Weights of a small mixture-of-experts language model, trained from scratch on English Wikipedia: width 384, 389M tokens.
Below are experts of layer 7 (counted from 0) of a mixture-of-experts language model. Rows are named router (the router's row for the expert), up (a neuron's input weights, with its number) and show model dimensions 96-143. Each number is 128 + 24 x the weight over its row's rms, rounded and kept within 0 to 255. Numbers have three digits each.
After each expert's rows: "mostly gets" lists some tokens that are sent to it at least half of the time. This comes from a sample of Wikipedia text that the model never trained on.

# expert 32
router:109102161122100137095148104135137122109144139121091111129127118172112119159093107107135133136170098116141108141146108165132129093130151111135108
up0:061123148156096144139132099124146122088166141132114122120114113147162120148139128126148155151150168103072138140135125128067122101100131110166126
up1:126127109127128128088146108139112126143135122141077156139103129138093144156119142116124153116159128140156076162129137130135156109127136148089111
up2:129123107148150071074094104132114108105101135111119169101113098154128122106094068089139154132085085130159124103133123132130121140124097148107130
up3:124143131132136113127132102137183128155165108103074150121125129125185159152064082144115119132101096115131129141156175157135141099109148128119122
up4:099101149111120103144129140180121095127094140139127176098116115110097123123133136151131138114141092141139096134128086125144108123161142133150129
up5:104145147127141105164167149161137102149140157115126112118101178149101109156108087099125137074120116127120090156116149109130099125158152123164130
up6:105160113104148117133121095132078150154132167104162130121164112147076134183110106134140101114181101116109112135148152138175141135103110113157140
up7:099127098099146141151122117130116121086147127179178119128088175113126106117144132092136151119087144141139089156097133139122112136106140143122156
up8:079143133148114170116111165095130118139166117166125145149162115120138142163098117124120148150161136087136139133112159195156111124120148089113111
up9:124139136101107153134141168119126151094136101146142158085136134101103133108122139136129105113134139141154081076147067163163116146130196096127119
up10:132071115159131129120150125132106118132101132140144208136113152120156142119142128105138121137110093085138152107089107123160144108147121152154098
up11:122141136162104141156126114120096123107107127159133138148051153156070102109110133152150134143180126169157118153155178137098156107131127109145148
up12:126147115103122136154141105087142158096137123127134084138156147158067119153123141116117123116113123153105145147137142152124103122100093083159121
up13:161104146157102157139104140127106120117123147173140160093130162187160110143116136144113124128170094090109122142127147122132113119135131167171165
up14:139132129092053181133163128143102161164125165092102161155126108133133137118105113141142160147152143152182130118121122104095103149104158113119112
up15:133117131128098128143140121121124125150136164166133120107143167118130136143125107153135150140129148106138141166109120157161128102187104123157131
up16:156174122071107116117174133124123142119135136097142130134144131129126132107128135151121149108141142152119137134137119178172131116084121139151141
up17:150146107138088109132152132110143116087107110101135126108143129143137125107159128143116138126152136130151128130119140135134123131179139113145143
up18:094155092057168143169157148124141149109121117097139141091112117061115147112140120112106159134090127126162129098151156154131138154112199108104103
mostly gets: " This", " this", " an", " another", " a", " our"

# expert 15
router:129138141118132141123132132126150093157134145122138140120117147164129085149108099133167129103110106110158108140122143117139096119147133136162164
up0:108122105106141119147130121133124122123130157088113139093137096120119109176096092132152126096139158094139106132126104159116109142126164158098145
up1:121123158121129141145120137128124106170137139127148127138107134182112112107157077109130118097093127146161145186128130124149137084137134147135123
up2:089138106128122110072132127121171134134122144116172103101123136150102069111112127169119101131106131084139130140094155148092140105194119138147159
up3:114110126127116103176157170084121099118103113103109143097133103104137125126114097117173101179109159110106089119135140163127108091113124123140132
up4:107120115105139147113122103153140126136127126093103129108114140129083124151128109159116143109180111120148113101084140134117149135193160134132102
up5:152149135133147086158132177127112138161101118154113154154079131117098129118123127099155147122161116051115143122116147145105166122137152131158146
up6:129114176095096153093125104164075090111129150124122145157127124138136122126098126149148150098114091091113143114116085124104129104099159137157174
up7:111162123147127157157120130103133122123129114166136146136158069137141151115119089138109118121127160132097158112087116176154136144158130118111139
up8:075116137127147106149184109164128103132142130126134171095150159135120131128152102126174128135140131140133167173100167127103128138137160153117160
up9:127133114143126110091108131157167113145100112126126123157128156149137131104126157139175089133156136107120136168163111099157137120110141118131119
up10:095075154107129128128147101178166132144150139112114128126120140124097099137083095107114201097159129122109112145138115117098111168134136113158141
up11:116085106161166098170123117140116147154121147140148142104155090106126161084160142052081170152116132115148176142117101146162113104120111141108145
up12:133149126102122135117166127166085134096114140156143118154126103156083144133135128116091113135085101110092144109118134161136135111130148153133187
up13:141074114129105157136134101127126098133135122160138144113118127145052104108110142096162068134114108138131133149116136113163136115111127164150143
up14:113131148145144116111116170161131168176147165147117128107131171120128143122077089126137109156142150141151136094120136119122139063111161142132156
up15:111148129140114128096157122105154121119126124121174119134116127106156149125102099137159105138142154099117171116103159114129115133114177099119146
up16:169117159117137107140138128118150085101130118125107117127185156106116113181127137128123121123120136136111126138133114095120146129124137101134102
up17:094119093142110142121172128108124120120112146115122134107061131116125135111095135095123101143140140103118106168098129143129122153110178153129118
up18:119139102145125112094116109157186078094091141130165112159119108148100086095078123118132112118138101103118162131152131122086105147134116107131096
mostly gets: " anti", "left", " Turnout", "\\", " Conservative", " hard"

# expert 9
router:136103135096109185124143138131165132131168133147139133109108157145072098130105127118167152107127110117130108142116133181097094115175140116159148
up0:141149194145153146109192147114131114095099109128112130087121124157137091115109133117113186130130116171130112142090135146170093135133122134127164
up1:133132122145111129129113075161145119142102091148156125157130135150118124172137079130155117132138122140140162170108173102122141142147188137141124
up2:110117127115145145127131075115140112132140138121135140140151147096164118156148133112122141123084121153084157143124099132112129123154114088136095
up3:125123160168150127134141160146108142143134133168149113109159132102147178158113157127146093117157092135130145098084118143122135139174158112076133
up4:150085117135111122092177145112161147153151132127135125142127136141174131120136093092104136153157105128132130154152131155096102129163140149152122
up5:163125126171122123115121122103148128159168104127099135096109129110121139135154124134180118112158113129159088136129114145129099119153137124141126
up6:100085143134108127136134117094168134110108143146132147162082186124118127170114096091142156155126154156116150129160173139100122181103131136156114
up7:124123124133097109123107093197128139109134131108103134141130135144122155143104114069130127127140105080140129111173172137075143144081129100128116
up8:069130124103127110127114111161155092155155130111102162112149102127161148131149104120142136144093135086138179135121096147141127111059134137105154
up9:131136105123105055090157097158162119147128128105100109127127153115155135132093145144139174125173124109156150147123134137124157109147120111142108
up10:116178126131089099130124115131126129148124120128109146163101121120143113109085128104123118149130154102115121079086131095159109161172193132136094
up11:131111100111131163122142096146123071125087108210132131124109173132057137148116147131126134119137107156144130151139124136119084171165125101138123
up12:139147126106155167121095137130100119144170161105148092121120151138098127123129122136141178106110131154124111133135150124106100147172093140119100
up13:158122156104115090113125128156164166119125141133081173160116107122094129129115121109153170144161126115127120165126133147115165116170118107148102
up14:147066173091092141141142091121165125151136103164172141098085126127113111136088153089114121162139145133136101145118131177123106125149133126151132
up15:144114158160124095113160170138112138112138146127103089161139125127153113122136141094127123156132111163146135116152105088142163091112118133129188
up16:120118161140100177124121107143160111118124156176126109161102141132076109126156121095121160128100163126103138192131169082124064132137156126161106
up17:123153148132100098079118121139143093142117166132092148106123098135162132134127125137122148164047141125135199108114132133122087103102118162172138
up18:115130135097132118124166141136116149149129131131139159112156177121138104127129073131132149107179119090147128120126112141091131138104093127153124
mostly gets: " She", " he", " He", " she", "He", "See"

# expert 11
router:125125173071106119080148111163138112141101138118107136091116148177103062148128100085149135145144089121105132141103121133095127093110131127123149
up0:123103105119092148168146154098110152159135112147123165147134108098150125123121117109132121112112118099089134137082106144110132087149096141096137
up1:136132159132177122148126108142143102118139140134089118093133134124114136113165098122114124108166142158144113128122117155072134104145104148185144
up2:141169134152095156180140114149163097129154146167109082123144183140154115125121099129113151102127112083111092163160130129095109149132172108119100
up3:135145119111150163143161145171116168108100140107193119174094126077125149134091132181141122123125151125158134135143124129095103124163147124127148
up4:141083125126177080137118167083142138125140101128113082132143144102157137140140096099151140099113124135122148138106152151140140095101121139143122
up5:111116080157082159115145149106171158160137141119090093120174097119155175166140125119129115136163116093146143120118147156107177148121143104115106
up6:118153137116127118114131067104091111127136136127181154145142161116161123168097120137182134090095157125135158139112128145111137117131122168134167
up7:106130086143102076144167107124149099109134093101137091161112103129179090119135169156107182158098170157116115096153147152094131154108166070156075
up8:147108096214120192129131103133156142169110077110115098163138124097154163158113150101123166109119110129183149170092116155087141126149127114128145
up9:159139169094079144141142109105144180131131163116117105104148126151123133119139122125124116142174151123117153160133132124149106129115140164089090
up10:148137148177068103122094118138121121155175140119099144121140121120134174116162163142129165138140117070162096121168122112193085143117145139153127
up11:142158184128100091099126083094145103171161107124141143100155120124102159131122122124127122132167125112157117148121145152144067124130126125116158
up12:136150137121129114109115137136139128121169175148150147091137123143142094138133140128103151114112172145121138150151147127136150125174116113098143
up13:140146111190072136141137113144167123115107135142122065134153092155141156135114099116113128116144113111148112096111094134146145137137145127116168
up14:147120148124116151084143128102122135178173173157067149163118126161119125146146102106143134141125145111140135156183108095115149101138138100129140
up15:138134162092109116056149098100146144125148150149112102180143136148090116122100151104102117132114102117126104133092111161122111094119158114126134
up16:105105171142124164132142185066156152131180145131156154123147189146130123142142156114149179147127145135113116113120100169127130118136116126096105
up17:167121098162096119159077160132118115120104120131157162167118108160136164143110160142112123139136116170163124121104093102185115133121151122115100
up18:123104129141107103125170128131112156133117164121156169135138129113123169139114128143105120104066176106147101127154157136169109149135153138128142
mostly gets: " footballer", " Position", " FW", " politician", " member", " woman"

# expert 40
router:118079143113099124088140128159156093124118131109100106120120155145127085141103080091129155153120079125108109132104145115098151087167167106128132
up0:172125121145081161100127103154147142078114122118138123113110154137100168100119116140125118137134081126111146117150172130135135116148146159098106
up1:164138128115157135166127098107119148130127117134150128123131112080109131110119147150107127111102149185114123115123131199144138091148115153135160
up2:142136126139102125076142128115111177115130146140129112154118150118124104131131093073121110126116158146131143112107107118120132111148145136121129
up3:152115148133067076105107155120147164112141103138148121151143129133123136133166141088117167138143086120139136095133106127126134127129144156145123
up4:131122139113133150115108110166161129138117188119109116105126144111156139140138128150123211149141077113172162142121190125123101076131152100122129
up5:116094112152113110094100137133107159143119142136134093207092127106127116132122121183114123130118165104162128147152121121114112145106139110167113
up6:150134121145108154149159124145139154133102155158132082119115099131157117138129113091138111124140171159120112122065088142165130141169106128104147
up7:112126183113168143114100168153127091144145102153135170118161163157140148140116124144138111100124104176105126131134134124107149154129105126110159
up8:137137112120130136164139112127134104112114172143122142127144169163113117120097148108105124103119124138122124102147152136181132095107143111119147
up9:158126163140110158125070155162115113130128125135078121091191128144135121120144159125100167157127121120106119207141109111128112100130114119112094
up10:104084123080114154113099132149146118143118105126119122070144105099152120120125082112108186157121101126092105163149121122145095087087129102103120
up11:103153138134142103149129127084121153108117181120135165080127079113122144160116170072082142117104119159139121098131158157130135147081139132124166
up12:109098131119137139136091120102107122133177151140092130144133114087157126155106113129107115132138121122160142170140129149137148076126149093134120
up13:133193160090166122101113085124111162160139155122108137121103136146115093118124158134102112094136143115162151110147150155108136132092129119142177
up14:113107138144157143123143077137107094106095159136147122101126118154123106133156131145140135139130134160134127138104098131144113159129086127133105
up15:137147125157095173122098134171131122145129081108112176122145134171152137115131150133130104129145103140085107125096100123119147133106101131108102
up16:128135127130140172110129126098134147140168121132140132184191129130128118118131154113118087132176157110121152135094149134140118168127141139113136
up17:075112137132197137109117098143122102152151107095177093107117128113117100118118140126102137114123148110113118117143129137121151103128125162145107
up18:108120130150124138130165074129139119143068160108165157121097124139128153128133122176149138107150126096089074138155100131125115115122125146115112
mostly gets: " built", " house", " roof", " video", " room", " wall"

# expert 31
router:082133159072075156126182113138158141128140139134165137138074124149096116149100129103147170148135112132123119160134141148103113071121164104131130
up0:113074145150103109148148119130125108195157102108120127153171128153116108139165139137114172111164148100120124169129164119098156096106139156162146
up1:137115130199148099131139159135076141109091109125114155133146139115142163129131109118140136146110092097172134143109096113125138166118106146085105
up2:190116115156153151104119108121146150132046096127155116122116133132100137170083121138150159105108160110148166117155084185120170067171102109163115
up3:133115110098145095080126125140101148156143162140153138156130112158126121137107086121143116104168113157107142138116135128158160108160133125128176
up4:103173203120116167165137139118183125206159107109128147119145100128110148115096148108154111141104111148173128136165149168149112102110170132148125
up5:164107065159135124169132130113106116144142168137130138058139154089179111123132101127099145116067142128132101117123123135159131115128131165152134
up6:114155124125131111121111111126106137149131112154127140076118142168126127148101185110169137116145097127153167131100138104114121115102151142158159
up7:129144136121130060134145142120142097144091184168133082160108103159107132117154144136167153146114145136125138131121143137129126132101131150123134
up8:107090129156090145119146195131135091119126121129098114078146132175122178107119131133119130104154107143105103131159128186110147159121125130138109
up9:103096113153128118116104078087109123120119166110129086132184138135149170130128088135146122146138151122148068133153098116133143106129132104118096
up10:108080157127152144142136170089122109144124154153121106137123151194130155136126084157122158075107117099128111118111115118097169133121111146125148
up11:130152170114125123122128090160140105147141116139097136138103094153061133150103151075104086122145125079107115100108134111096117130093119096130148
up12:119104105172136113115117164132112127120128135117114135084129153124146144104131107153070116088105093119132120076134126128153124153112100151114123
up13:093168104123119144113169135143094118166171123126144145096085177161138122131147127137135137112164136126106126134113100113109126133130131112117144
up14:099094144141111126088146146127130118155135118132118155109134120136083106151111091113144166134142092122143096151065132129142114162139123144140117
up15:103160141138094121135111096142124098184100089143113184148127098100096153165103128111154138157122077116118153139146116092174145105114158128131169
up16:114123122109144150085141136104140107131142117163137107128130124139122137164090124128122134071138112109119095124129113119138152193138182122118144
up17:143117120107128136070114096100094109136151124070090154138151125105167134140122091153158170120113117090116092085098113158179160138173133145144110
up18:137161116131134119111112118112112089172128139114098086134190102135115149117177114140206103147109137116098154119160105126118159152109132164179110
mostly gets: " well", " does", " so", " did", " than", " became"